Below are experts of layer 3 (counted from 0) of a mixture-of-experts language model. Rows are named router (the router's row for the expert), up (a neuron's input weights, with its number) and show model dimensions 0-127. Each number is 128 + 32 x the weight over its row's rms, rounded and kept within 0 to 255. Numbers have three digits each.
Before each expert's rows: "gets" lists some tokens that make up at least twice as much of what it gets as of all text; "mostly gets" lists some tokens that are sent to it at least half of the time. This comes from a sample of Wikipedia text that the model never trained on. Tokens count by the router's weight.

# expert 9
gets: ",", " and", "ic", "an", "ian", "),"
mostly gets: " United", "),", " York", " West", " North", " South"
router:141129069132127076078149168111168185146124124126135086170142149150092129200182117096111081110163136125152099163107080124107154108116113131117171156125132093189142131141114134135112145118118165140137138152077150187126129108113133085107116103131153128148129148101110107102120022227126108147122156084053119131189117101078135119125142118079118135099124102178164092155187130153039162108164
up7:017147128132108116126077117141098158115142151108100146125144176188087136138150139107137131091171081044149104143076118181125074102165151135113132119122092123104110086176141157085141085116158139119126127171083151164093112138095089128110107184101122158154093167114152096137141112174156187111180092085130095154161078092113094066093158137119159110073173103149173128114189154088129130141139
up8:091119120182109101136095108098151173122135103117147128142110088099106103156206085101113141127168120186134133096058120181116183093155153131149162102168160170146128137121124161185096078104146106127148119110071205169159128135105122074096078156115166194157146107164118170156139090104137110132079093120082171156162189122068152119112108110136120166138158095162190097119189161113110130112097
up9:123208090191104073100145113046143177127161123102136147156164125075129119137133124107129171133158078136141125140101139128096158102105131115121155122126145126121145125118097140133065170115180226120128140136125141120193196164184107148148102130120147136122118141108126114119198097132167176159149126167147103115117152158141101102124153146142157163100110103200181124159163175045048161102139
up10:088131108117100060086109094091131158135150095143151110116143154089095070109147166071151148149161115192091100104082129132047148095146142136116152138153170087113103175121171161125105113131138119169078095167162142127152207124111069049107134087097144149171169120103106063139079095161095116148145170131102088121131134124152126132144179112189158111161140114204128142086171164124133131124153
up11:131181076123097101135135090122127143082166166122065145067129166152084159145128122118110146171102127173144120173097171115054128083086163121147080116067097118134139166138104089111060152118124162095169176132135114150125162083117138136131054133146194132148127160138110102141179069173150114127139171184038079141162149149090116136126137162069166167109090115146122117139131146165107132140092
up12:070098102154094126145143146096083139167155091122157181123120164114108108114176158107134122118136088135146122157138131156169165123148103090063143128145138080195155133146146116135121099079098106094181141187084135101120171115171121101077072111203124131112185131131073107099105076226128094150112104123143113201116107195163156142142146153122125152150072076144092111129162124197119111122142
up13:057141106161100112150155138119084137102146123130041125118088131151101143129179157081068104143163074128184140158129107132121034129097139157140151129095137105174132184134195091170148143111073167152117166158127145118118118104127142124112112085099089156130091163134162068128123051083087152164109140123114152117134148111107117138140126130081073171177147159139157070130171072156102177171135
up14:089119132140072111163123138072070187114155180118103185110154103144114148092139155127143114174179088181112163164128164100134116090109121186117169117117136147220140144122119133189122140137123153107100162131116133125166071135073155120145147144152119171144147111101152134159124132151187116209149173138136155083130101163087112193134077131164120142125117099194156170141153190107057127078128
up15:135122148150045116155186159111109149159169106122102138160098125137111095151105125176100171149126080073146129165112080128115145106066171117126083156170161148186151115129132185141076109167131079144115133117066130054123142131084092109153116149117205144192146142127078146142124110105116139135116173149104111138151109110102114168206129088155128159106151149180200096125180130140109157189164
up16:148129119135056176108127130133183154120128090122076075068114143141134116111106092100129138140133149163161123130173093178159081152114225144142194124102115172081110197099125148114129110162124134110077116119097204118121169116156127145094095123128171075138151148101138111151135125088074107113125136177088072100144130166123104106056158140153068114063110128148156098063153156136103079138120
up17:122134128132097116158147142114145123082155105031167145148127135109060098146185151054081126092113135108104138097104108170172141116157142098091079120071097103117142219112157152064093069132103093168127151090177131094121128222121096151117118088152116098084095113143112098163090056097125104140136150150076133101126089134107167131146134135083103135123179139136111098152166123118121114087147
up18:104128188164101080098161126088106084087157138063162165119143105208093099136169120148074136150128140123150106120092164148125116113079128104120152094156180139026098136128145159145108156132122096124115137135092153118101116151112080052119071072195158152168146136117120116169136130114075070081139157123144115066138154147123113129121174095103079144133175144174166115119113187146119175104149
up19:136155117137102067146152136138051148135118099104123106174106087118133117187198112143098120168115134093182115101110162171129133067109088158132185101141130158092122179129109112142108121123140174098120161153094085153085126121082145075090101143139099163162103121127170077152104098178201170170119155153116124106135063187090141123115122132142090141123121098195206120135152089107095164080080
up20:176199108194155094161115122109094143178140105112184162161134146146137106151181128126118114108136110111091067094150128134104158112189154140118146175096121127123140157068136148128160126157176108167129134104081114124121118045128150104102109079142175107164123124110091140166094090143128131099110111075140147105192211172087123135180212142131161099178132132158086054097154126121098150155127
up21:109127151122131058111091180126099170155105108134173072216109198101078114147136152144136078095171107129153194138065136116099094102147174117062116077103121103145157129153118154167155156174105128155144087150116089137090166136153121089108121118172145136157110121143071142125110085141111149146076090123120150136175071092068166089111152139122078141148135117180078111176138144120107182157159
up22:097091103206146073188196138079133201083117158095159193106144145150139159132168107038118118093123183143134106087123142099033117135077125108135136100166138175115148147103120108114135138066105126129191105182115139119162126138114111113108115131152146103097136093110156140141108134089146092096168132072112116078117117120072088115086130120106145150188131128079159123160135096166113105090137
up23:089100085169103119115163198064112224139152096136118137128139108141128093161120142080140110111136129172084131097123190156060169132157133107152122116160115133111113146154125145168111121102088089137107112065067136103139065121147153090124136113183141190140139166130140170136121079155091145158109147094071134130117066134177121189090081051080137177106106183166128143136140148143112148113146
up24:091086065086126095108155151111098181138110089168150126202135060086139094139117157098117145111150111099189130107154119140104165105181167171147083087145116096167062205136112132135137123163129140157153116187130129155118173102144147094154132119115167161176142114171126099117159061083083144122102130147095086079183135162052127137093112118112129155125138121125107125104192095092122197142125
up25:114131072162079088167142123105156117117172133114120133175100098082102118158103157126188045140149153131132113137130087122126128123103174102137124132129088117133053145123108142140107127156122183123188082101078115160100146108069179078112104129175158136116140115171142133138139102156097164097126053121129117131116086129026150157035164133115089126136098117193130111215145125123150104131111
up26:075144098171150115178120146141140160142118131091113118123097119141138144136177114069117035146113118131143119085094107143119149120137146123173155089160135136098091116137150120109088134126108120117121162147082149119148158097164147054167130127112131177165166106103078105111128079190129098138160101152050132105094136141106083181112094128127173181111131081142166117188245141181160114171070
up27:100113108089145076114099126108144179148155121138157135178121102115073124114183108091129121119174112167084123155137147132067132045138176124079086099149143158129114180120081115174165084104129095128117143155061127125091085161154168096155103164132150122139077112112134154188128074117123167101082190108100071133163103088086109159087146159096113130121192113151136116132160063080165117067124
up28:065142094099114082119200172057091183176153088162102165156212195148174165161138109121147160110135050121125093160128098180146120126121135109147097135108154186131195096079105127100135118144099113101136168114100074102176135152139123142159157111139086106146129127075159139120101141107117147184102079122087103096107116094162126109062110106091160151121126099145108170113155144168100137126147
up29:155126151094110083157130120106147173145115146093131116159109094167164094073149134101089133165103060125149143096122109135108145063150110112145142134057205158153161148157141123111116129143141121092119154198078120142078165139107089145166126101113141152184168138110171150142150152075137106153127144066068062125147164083127109109140077149129163170165166136207114129129232114137086137148123
up30:143108116170114104113083157114132162127136170168052135192160064167061133117140138109108116069097141089081102089138134073108174143108136079071174115133164127144131126116131122163151123155163107108132104113121157108175137142211146113131090117137158118151135118120076058113114089135099162140144118119026138072104155114054088165173157164121166144124117115137157106175176153148095150138101
up31:128142133133154051148163172117059136125109111138151119089177153103086104147151081040135102167172108117158120169121142144179103107141140139095105170143141160148105148138169148159144071130130114176159106130102167142099142167095072157111135116141061121113105122080113091110113091153130131095099128148069061096079126136073191164180071155128122195107140173152148061132125114108088160108142
up32:122120110156138127136109205079096151128122116134115165106114157101117098137154136166163135168170128178173139044126166137081154116135192148148186105123083098072102129172096112151150189061106123201118164162175107127139149095099174123093066116121113167160165079112146115142150086098185115173126165094143121135150102162086138105131133170156115150149135128101176074171051127143105131140112
up33:113209101122164135104100098101103136123158047130122138134092112133151125136136161091076100110106117060087139134114085141102154115124062094151133121125087038162156151110112180163081119115045071121123137160110141109112136170121163114142158128121174143156105121096116130083127110119122070123072182111104101091184099114107076085093164205135119159134170164117159126112134085164116166140171
up34:078100078137167130133111167110125187145120156140101120099134168172082125112135150089078083155132140175095219110076115116101159118143139155141120075125124148176094151188158170137129167149122171156142184138110096123119136167183181116080088128150091075123158172107149149093148065144148123145172130092040161153162121124141082118134109154080142127147158156159125175130163116154103168146191
up35:116134120142125108091118218095104102099196156080158123144175104071147117158060095096074158165089122127134101071098142112037147092161137154096088116129116111193137125120109109123071153170157091140107096082101107137129165116190152167119095171131114124134090134101104122112122067161093152145157119112108088156153152121145133126065195143146126144122118107156151152106175071110131179158089
up36:096148084103152097159123167126115134135156155132148085137162122110161074152199101062119145171118096104065061116105157093178102109158136147143102117117150053064148124118111139153159122132105107181092131155128099069066132132146121116150138096077142171205081088149079158103106091151118094167120140124118136056181136091112148128143147169091188151132098113117151127077114168175101113118099
up37:155141088132150133122173139108103125067232136137168107089123127149067073130121102091080164160112160152201130153119110119117125108078122103069116130156124108195122152138149164109109100111128132120113097172154097114138173153136097094101167162155128159183144130069136101138193084112137154132161079089106150084103158161118139127110180134145126130171151178141104073154111146193056143110185
up38:135113134117127154175147154109208104125095142109123170159158102148118142173124093134119123130074141145150096117140143199034128114103149159144174102101123073130159105180120147127143072106100110173105140141123146096120106073156155097132088135124129119124129219079144110104192066109088176102143106064103141129141125131142107150131166119083202173144185152185170137149142191130103167112105
up39:113129118092119076164106130103123119144137114137126134121121176164120133140114117103112083129136107118108099104115140146127148096157119141059178031144147106199179168111104123217129143193142101132133164175077111176136177130167133092133112137195167155135140101069116090123178023139126144117127125099120121104131120148127086083157134131139143085166171088131053101157149160135067137170120
up40:094126086140128112129106143136121136135151064082136055103163095103124088179092063080109048120119143131081161114160118199068164102117075145115136118078104114111077123155191099139107157107129149158148140137174129112183139122161139139096144155118200134148101158125136091133144078171108123175142140161128107158131173180106122134177140172136104178142127148193106136178189128087138145134185
up41:086167105089141110173119177137112088136144083137161179156138066149143167150100133148111056136118139142136098126070099098127148154125149113164115124187121105159205090129152143157133106100121095102170153132112107227168196205102125112117139140170154150104076113120108146096175070121073111121122151055117090117135095159182116163131118135096131155103134132184080124160138132147085161167138
up42:080078032123136109137142139105087169140100119120112129110129069095152166166115098151088175152183073162180116109133119105145135156125110022091113105122147101184120156131111092211124103128116123117099106158124146173192113101111145127158070162097126105164150118121111133147126096132140118154088122129096114137140118195106070142113128138160148156125160134186167095093198131062099165125153
up43:116144114106131106119182137133122190160085172129096112101093144173148152127110109127104101151183118077094164163077093148111160108161142115114099132094133094193141092117156201143128086160090144034134162115118076110078149156136128108175143079142115110156128112102091105110185044113112140106091141130117094137105122075110138157120126121099140134150198113150060108069148158092090131073073
up44:161176160154144069092150190115153153125097164144124155163112103105154147188148106047096098130188141090094084092126122155134120121159144147157132117094172109130138156130127121179096116177100168152122132123089069132146126142103117109147110154135170162191145152151137093150139132143128163141138179185095075132142150108085064104028119194136116151154170110216108093122179128120101134108145
up45:142117131127069084099147132094110111120104107136143115144171075171112140152125138123078144124124111140175098101089128133126108123055112066116129104087133094170072128116163190158094125182120170090056125101077067169107081107165088178066175091128163162098141139124100099134148111147114147130146183115161124096186174113080162081104157121125092124090099110117164143178182165096145159143078
up46:109106074123068097145102149111117140112147180112151173148119118101103023124143093109148090126190143138194083101156167138078140114114128152138085167120141088168101172167115110192174139132125107164196127163150146146109142061077177098142058177112098150141129163171085124047114083168125137177138122145138152103132097130139101122129150141121132161162144097141182138161147135110111076140133
up47:070097099139154086102128124092131106117110139137080119099141142098107093113131139173125156115147116131120084075084138184103113123124153060072162117094076134102193107193136137145169134087080075155089153134111099135129126139137175088096133078151203093159133144130150067117105075125087137233117140104119124126163128132150120106134127226092187134106139148114124149181106139178124141096130
up48:163169112126109057094163175149094093128129077141146137097084095124096084149096150119099109189151121074085072100164134132065157141129138081169119087121138123101149110086146137100144061091123139143158168191102127137147123086165134119045191120129155108146047132155073102042108112161129105176133157172144080139143165124119125123129143117157121127122136119154134078151157141145083170139173
up49:094183115164166108141081178127130133095147159139110102131085170140127096100185170125136161120078176130174213062133062152104094109110179111163126107092100172126139155112114142155105088162161125092183147158089112156098159168170122105124123131153087147139104160090119147162165103188074180077114150117095124107160076120168108155133161152109121146135091146144179091119183176171154107152153
up50:165144110094075124149136073088105174107131110124198096095138104154111127139165135137116165189128133116119117151162141109129088131141126085154158130119130138120113120131092144123161128081131142120109133096098063135156115093131146085143088117152132116205158145117061110142093137150129131164101107166035117143096091101100178119170157226103140083033129160150173086145185108104065148121174
up51:098156124126071093141137225114073143070137125104140138135159133131111112183191107118117057142133149105131125081119131112168099097107118150126147074150056148107116126125117195118177097097139103122082083164088144154164136157178145107106110144139134126144080125100115130074132098191102064077123108128135121112159166173118101046119105133125119153172159099125118062111156095138079143176175
up52:133186122124150110151126176148096187112105166105177087137103093096119136134169111133138081138103081143120100149104146103107126144111192129144150125187119177177128148155123180145177058140165103137101136187138138177162145116151144117093149081116137120140126192150110170116152166122095123078229132116163186083145122213091086076115163145090155148101155151136127141159119126133117084102191
up53:127130083084135112154179157190107141128170099118110151149141139121166123152147127070098132114131115107108133158107117178133131095178153078106147053147139058064110121120123101157110087139090105133116129154114142117180124201193133108069137125150135098169115122117153164109155087113146091158090167136111102175173166133105172163181162109129134148208089126216081180101154187146119109138133
up54:109125108150116121099132181092150160058128076081123083071105148142125137096085145088090113088149108167147103096166139150113084131073102101070177115139125121155105133070144142155160105071076169170143125148078100139149128129131135133095149138129168176144143105153130096130062092118066127102182084083091051109115141090107080121141117117075131133112150081129196111099140138117081069088167
up55:189167133100099094168161125106092152173133108139127138149106129084080063149122137105053100167116115109135145086042088116099097111153128169156132167119093074112106135146137144176121122145161113138187103156049078115131125134090116090141109148081201102174109113121144129157171140112120191125091141105115142122159089133125116123079154136136093109135142124156176078181158105110064145174055
up56:136135107149123110145198194169134092179120150094120186125137133107135130149151070113157147130136137123132125186114100124078150158069105085117117157112156112094106137119073165149111107147043113113176143160085130159087195134150120099111147111132138115079115109118069122199152093124110154170216146117126140124140139080105149129114122067095175125116095126137165079187171135120069099108056
up57:104113142097138069113120114178143114141095124175117114151144111137103126125163085092108157156190065200143121128079142074127091119128125154132147132160195104171105178132153120129120095163152066142132097175086148159130148132116118142091104152133142122195148170158105128088132081159098098198151103140060122170108134169080199144154145187098171116148147175186132121162119117105089097105195
up58:137132113204082099091081091048163169129095097113136138144161072107083121147126131127084118104120116108112095141116095176121171147154153093186097101125132093130160110162133164155129121151103114126086186141148098117127181134104117127178143121104105114177156170132092103140103123141104161164167134145159096114145139150116124092089178159137171132103155045201192218121182063153139148141124